Experts of a small language model.
Size: width 192, vocabulary 8192, 28.2M parameters.
Experts: 48 experts in each of 9 layers, 96 SwiGLU neurons an expert, 2 picks a token, a sigmoid router.
Training: a variant of SOAP for the experts, 8796 steps.
Below are experts of layer 5 (counted from 0) of a mixture-of-experts language model. Rows are named router (the router's row for the expert) and show model dimensions 0-191. Each number is 128 + 32 x the weight over its row's rms, rounded and kept within 0 to 255.
After each expert's rows: "mostly gets" lists some tokens that are sent to it at least half of the time. This comes from a sample of Wikipedia text that the model never trained on.

# expert 22
router [151 181 166 131 105 121 107 132 154  72 110  51 107  75 136  49 197 103 140 180  86 155 117 112 137 158 106 202  91  70 111  95 132 153 166 138 143 164 135 109 101 166  95 135 114 163  90 131 147 145  92 126  89 101 138 138 154 147  81  88 121  85 114 147 112 144 124 152 119 141 107 146 134 116 131 139 163 194  96 105 152 178 142 135 156 148 176 188 126 191 123 157 121 122 164 104  67 200 140  67 113  64 171 148 152 127  52 141 179  78 145 128 110 103 135  94 153 140 122  92 110 121 103  47 112 133  79 113 125 128 113 117 120 127 127 115 166 136 135 155  86 133 105 152 150 210 125 146 115 104 117 108 112 142 159 159  51 169 142 143 146  88  87 146 121 102 124 142 208  98 105 127 108  73 128 111 131 174 137 116 150 115 184 130 130 147 164  75 132 147 127 119]
mostly gets: "\n", " re", " al", " co", "\n\n"

# expert 46
router [166 128 121 170 111 181 120 181 178 127 149  87 108 102 141 167 135 123 149 183 141 118 109 133  82 100 126 193  74 118 200  99 134 140 130 121 130 102 160 148 106 179 143 127 169 123  86 123 154 115 142 152 126 122 109 102 102 169 101  78 123 144  99  68 111 128 129 146  99 165 115 145 150  93 152 151 164 146 144 153 120 142 122 181 136 114 131 160 159 178  77 143 101 119 118  88  57 148 167  65 113 115 146 120 147 107 130 112 109 111 101 135 121  64  70  44  97 166 123 100 124 136 129 188 111 122 117 104 155  55 145 127 135 137 138 143 164  93  96 157 163 124  83 123 108 169 141 168 165 136 146 139 191 150 167 111  86 132 126  60  53  97  73 149 111 131 160 127 189 166 108  93 123  89 155 170  96 194  98 185 131  73  73  97 119 129 151  89 123  93 176  88]
mostly gets: " w", " f", " c", " sh", " d", " cl"

# expert 23
router [101 164 167 168 109 207 153 123 130 145 117 103  97 106 116 125 161 134 170 146 139 112 127 126 141  70 121 144 127  56 186 182 110 119 141 127 160 151  90 118 111 143 159 134 116 129  93 152 125 166 116 141 142 133 185 121  89 127 115 105 135 138  75 192 157  92  68 165 144 167 199 184  95  91 140 165 146 155  81 117 127 112 126 132 138 131 143 143 157 123 158 179 144 156  43 131 125 120 117 147 144  83  98  80 118 167 114 211 140 130 144 109 116  81  61  84 148 154  97 128 113 116 103 106  54 102  79 149  84 105 116 110 114 107 189 175 145 133 129 109 155  96 105 105 123 117 197 140 121 141  93 115 131 155 161 159 104 149 195 188  97 128 120 109  72 126 106 118 158 140  82 121  92 125 166 154 102  77 187 136 118 110  93 126 102  81  82  83 143 129 134 214]
mostly gets: "2017", "2015", " Cup", "1996", "2004", "2012"

# expert 34
router [160 113 149 137 144 125 144 109 148 166  99 121 175 125 188  63 110 118 161 170 113 171 143  79  91 132  94 188  88 130 133 107 117 147 188 230 139 126 116 170  86 121  89  88 178 155 117 184 131 129  94 137  90  91  91 142 109  99  98  91 163  65 113 173 130 110 143 147 116 147 181 168 152 143 103 124  99 197 131 113 161  82 124 158 165 164 158 107 138 106 131  80 149 174 143  73  45 153  94 143 120 129 156 138 164 142 117 116 105  79 149 104  93 134 100  68  96 182  69 123 153  82  75 133 130 142 101 112 137 128 188 100 183  97 138 124 125  75  89 130  85  90  79 128 126 130 117  97 165 125 127 123 168 158 178 151 174 127 131 141  89 142 108 166 155 119 152 157 164  96 148 122 106  89 118 174 156 140  89 154 161 116 116 133 104 111 176 161  99 180 147 101]
mostly gets: " was", " is", " been", " not", " are", " have"

# expert 47
router [175 136 138 124  97 158 112 179 156  93 124 148 112 100 116 114 153  84 147 133 148 132 101 151 153  78  91 124  88 135 213 102  90 164 154 136 152 163 167 154 103 166 147 173 156 105 111 114 124 139 175 151 130  93 147 104 156  92 132 102 102 137 118 163 180  48 103 181 144 146 149 154 167 129 141 162 176 159 105 114 139 120 138 100  96 120 135 123 149  95  81 186  97 168 163 144 106 126  99 127 139  90 125 122 192 149 119 174 111 170 122 156  83 132  73  80 122 126 128 161 125  85 110 158 106  89 139 144 107 129  95 101 119 119 181 129 147  92 122 175 112 139  94 129 105 130 237 118 100 101 100  83 116 147 128 208  82  99 139 128 107  89 127 174  80  56  74 121 122  70 120 126 161 126  69 165 123 105 118 201 151  98  89 111  90  96  72  67 146 132 144 171]
mostly gets: " music", " art", " water", " business", " power", " development"

# expert 27
router [149 162  85 148 138 130 113 163 152 124 112  21 144 133 204  58 141 116 154 160  83 152  73 100 109 133  69 119 170 121 169  95 126 106 182 142 142 114 125 141  81 139 140 142 146 150 134 200 190  92  99 130 138  45 121 183 184  99 131 111  63 158 101  80  85 143 105 152 153 142 136 149 152 154 136 151 136 141 127 128 180 118 137 172 112 178 117 106 182 161 109  99  87 182 164  58 128 155 195 134 112 124 168 112 136 155 115 106 124  99 172 131 116 151 111 112  82 173 139  82 124  94 109 117 128 130 146 161 161 126  99 124 159  68 138 166 126 119 122 177 101 109 124  89 186 187 200 163 142 125 135  92 125 104  72 146 115  99 126 100  80 123 113 132 107 151 160  90 157 135 116 135 116 142 138 134 142 120  86  88 135 129 134  70  87 100 183 113  96 148 122  98]
mostly gets: " from", " around", " on", " about", " at", " during"

# expert 15
router [174 227 155 128 110 154 116 143 171  68 185 137 162 109 154 141 148 107 133 125 118 119 149 124 140 129 141  74 121 115 135 131 126 143 168 112 153  63 148 153  58 131 125  95 181 121  91 136 121 125 174 175 181  93  94 152 107 120  86  99  87  79  83 136  91 134 104 123 128 151 132 147 143 108 161 103 134 133 175 102 122 105  38 119 136 168 116 123 188 112 176 157  32 143  81 125 122 125 180  76 210 132 132 101 125 124 139 126 230 107 131 146 135 133  50 135  56 148  91 132 136 130 121  76 109 101 145 152 117 104 170 147 134  93 140 117 211  89  81 157 172 164  77 172 158 191 122 127 103 104 116 113 103 137 107 152  92 112 128 128 115 144  92  78 131  89 131 106 150 160 105 145 120 147 145 115  96 139 149 147 126 157 126 142  90 135 150 131 117  94 124 134]
mostly gets: " Chris", " Charl", " Jess", " Steve", " Nor", " Rob"

# expert 43
router [ 58 153  44 132  96 151 119 145 139  59 173  82 132 123 124 152 146  96 166 131 132 202 113 162 110 148 133 127 124 166 151 122 133  76  81 177 153 114 144 157 106 138 152 122 116  89  88 160 125 161 127 165 107 127  87 117 145 102  57 159 156 150  83 158 157  77  72 153 156 129  98 123 152 132  58 178 171 144  97 105 166 159 117 156 162 202 179 184 125 142 137 116 123 170 105 161 159 144 137  96 222 138 124 114 192 150 124 119 176 118 118 139  98 185 128 160 141 127 126  90 147 118  88  67 102 114 134 145 123  97 164 160 128 100 143 141 140 132  99 126  85 114 107 161 134 122 160 118 111  74  89  72  93  72 111 170 142 128  93 158  78  58  84 157 141  71 151 113  99 127 156  93  96 134 132 102 116 130 158  77 142 148 115 144 117 146 154 120 162 142 169 176]
mostly gets: " brother", "on", " father", " daughter", "ellow", " wife"

# expert 3
router [127 199  83 139 131 154 108 163 121 145 127  41 192 142 134 122 136  93 162 131 133 151 149 113 106  98 128  98 159  95 108 126 174 139 206 147 171 100 149 141 121 170  93  91 134 129  86 177 208 150 129 150 131  89 152 142 139 188  93 104 122 121 101 136  81 125  88 149 145 160 199 117 123 158 135 178 180 139  98 135 199 106 119 144  52 168 102 129 111 119 118 102 137 177 151 130 130 107 121 122 163  96 126 117 151 118 118 126 137 145 167 127  91 146  88 162 103 195 141 117 170 121 139 103 109  67 131 160 125 113 120 119 173  52 134 114 136 118 120 152 113  18 120 126 140 152 135 163  97 139 100 137 121 145 129 145 116 140 225 114  94 110 110 123 145 101  75  98 129 111 102 124 136 105 185 118  94  74 154 117 101 114 103 160 115  49 115 112  63 146 191 150]
mostly gets: " When", " until", " before", " After", "When", "After"

# expert 36
router [122 180 108 154 140 148 156 119 142 108 108 115  78 109 123 141 120  81 141 151 174 208 119 122 127 125 104  94 101 117 196 154  96 126 153  96 146 168  97  95  81 137 157 151 138 124  78 110 153 185 161 118  68 128 101 157 123 173 117 141 131 156  65 118 181  95 122 153 138 183 149 173 148 154 138 148 184 120 105 159 147  99 112 125  91 145 164 150 170 120 121 146 120 186  79 131 151 198 120  78 199 115 148  57 152 140 113 164 135 108 141 177 100  74  60 139 116 130 111 123 100  58  88  65 127 116 131 137  96 114 122 129 159 111 140 157 143  69 142 119 155 139  70 154 128 124 176 153 154 110 118  82 124 125 153 138  99 130 168 141  75  93 135  92  64 149 110  80 153 123 105 142 144  83 169 148  74  92 110 138 150 131 112 101  77 107 157  61 119 216 157 130]
mostly gets: " States", " School", " California", " County", " Island", " University"

# expert 17
router [101 155 164 139  53 166 189 128 108 145 106 118 105 107 106 115 116 106 169 119 145 165 106  95 132  76 104 169 138 129 111 159 134 154 149 136 139 139  74 131 144  80 119 152 159 123  87  90 145 197 119 131 118  70 111 137 120 140 148 137 137 108  68 151 163   1  22 247 123 137 169 128 120 111 117 160 153 167  75  93 161  83 133 138 128 162 130 137 158 102 144 130 145 168  82 163 140 149 107  92 165  86 126 114 157 138 106 193 162 121 121 120  75 168 120 144 122 136  82 125 197  91 113  88 116 111 145 116 129 138  97 150 127  86 183 165 116 143  87 158 137  89 106 168 126 172 177 129 102 156  77  95 111 117 121 146 119 120 137 128 102 127 121 165  78 143 103 119 124  76 147 149 138 119 146 146 129  90 152 148 120 125 108 147 128 126  81 107 161 189 148 194]
mostly gets: "sky", "ić", "abad", "aka", "ini", "ski"

# expert 28
router [186 146 166 178 141 172 131 137 128 116 151 125  82 104 146  46 142 135 120 144  96 160 126 118  97  95 138 104 160  62 156 151 136 124 158 113 126 112 124 156 118 154  69 107 152 146 136 114 157 117 114 125 105 153 148 172  86 117 108 129 122 152  92 192  92 159  87 130 117 209 135 164 148 167  79 106 129 156 151 153 106  55 169 180 186 151 167  74 129 122 143 168  86 140 132  96  91 163  96  65 157  92 117  87 158 129 120 121 178 120 153 144 149  83 101 161  61 157 105 115 143  90 115 134 104 121 124 153 131  53 136 150  82 120 151  91  94 134 122 157 154  75 121 162 128 127 148 133 117 121 140  75 213 190  88 139 114 156 143 120 129 112 106 104 103  35 108 151 161 147  70 159 119 138 121  61 111 102 134 177 175 170 139 153 100 141 126  63 127 120 158 155]
mostly gets: " ", " m", "|---|---|---|---", " Votes", " Result", " MPC"

# expert 41
router [183 180 126 138  44 167 100 127 144 130 160 149 199 120 144 138 165  96 135 122 123 148 123 127 115 133 148 141 202 113 209 206  93 165 147  95 161 142  88 114 124 115 172 121 181  74 104 121 178 132 175 155 161 135  92 173  98  90 128  96  92  75 106 122 112  74 102 127 124 154 157 168 152 104 153  99 154 147 102 109 142  94 112  97 170 179 141 181 156  92 124 164  78 126 157 145 124 157 122 119 183 141 131  81 121 109 110 119 189 163 118 145 139 131  81 113  41 120  92 136 162 132 111  68  87  88  83 159 102 118  66 170 111  71 159 133 133 116 141 177 120  85 117 133 164 165 169 124  88  77  63 100 138 163 124 166  91 101  94  59  99  97 122 109  73 131 117 118 126 119 132 138 142 127 133 124 122 131 155 131 143 162  97 159 108 125 138 116 118 180 153 136]
mostly gets: " American", " English", " British", " German", " French", " national"

# expert 18
router [124 143 171 137  86 154  92 164 158 194 181  77 159  93 120 125 165 134 175 135 143 163  90  62 103 123 101 113 105 109 118 101 102  76 114 134 166 166 131  98  77 141  85 159 145 141  76 160 126 120 138 149  95 144  81 132 130 189 140 105 125 110 110 117 137 177 122 115 120 140  97 173 146 108 186 193 118 124  71 171 144  98 120 149 190 117  70 167 101 153 178  78 111 146  59 123 153 186 116  96 168  75 158 146 160  74 105 132 162 162 122 135 106 106 111 146  96 159  95  74  93 135 117  73  97 102  98 184 123 115  95 111 131  76 142 163 152 103  75 132 206 132  93 138 133 139 136 129 128 108 139 151 162 131 179  65 151 105 202  93 128 152 128  71  99 148 137  83 170 166 128 153 131 120 164 117 183 149 119 115 144  62  93 109 130 117 110 143 136 156 153 130]
mostly gets: "err", "arl", "loy", "uther", " Bec", "isb"

# expert 7
router [120 149 147 145 115 165 121 110 166 162 143 118 173 102 100 121 132 113 155 181  44 206 143  98 115  93  67 166  99 139 136 140 143 108 144 170 123 102  86 149 100  87 115  97  86  26 119 115 134 190  90 111  97 141 123 203 119 111 127 128 156 117 108 126 168  39  56 157  80 159 112 146  97 100 110 156 131 149 112 127 124  68 143 178 119 191  94 140 119 139 144 168  58 153 123 126 109 130 162 108 132 126 176  98 165 134 120 173 196  87 141 163 104 125 157 140 143 107 111 115 203 100 121 135 117 134 135 149 131 114 197 126 199 115 121 137 112 154  86 117  93 130  95 108 158 140 154 130 122 139  73 105  93 180 113 138 119 121 131 158 152 133 117 153  99 152 136  41 159  85 159 187 128 104 109 167 143  77  98 139 167 112 144 149 137 140 129  88 137 170 132 150]
mostly gets: "ić", "aro", "elo", "ko", "ín", "owski"

# expert 39
router [124 197 125 149 112 139 185 123 139  80 134  80 141 130 186 155 173  81 146 123  88 118 127 108  76  30 109  83 143  89 192 154 146 129 151 136 151 125 166 110 113 131 198  85 135 147  97 173 134 120 153 130 137  99 212 133 150 149 134 150 173 123  90 158 104 133 118 154 137 164 227 168 130 113  79 153 141 128  94 109 112 129  97 133 132 178 133 121 164 167 150 101 125 199  94  59 110 131 156 110 146 144 107  34 109 177 114 163 171 118 122 171 146 110  74 176 114 112 123 111 152 100  79 111  85 114  90 172 123  99  90 189 116  86 173 115 130  99 101 175 118 135 105 133 146 129 177 125  56 155 135 104 101 156 124 126  99 126 106 121  90 109 103  77  96 161 110 129 147 118 124 126 147 117 134 135 166 141 164 119 116 123  84  89  84 109 145 114 176 152 107 169]
mostly gets: " October", " June", " November", " December", " April", " July"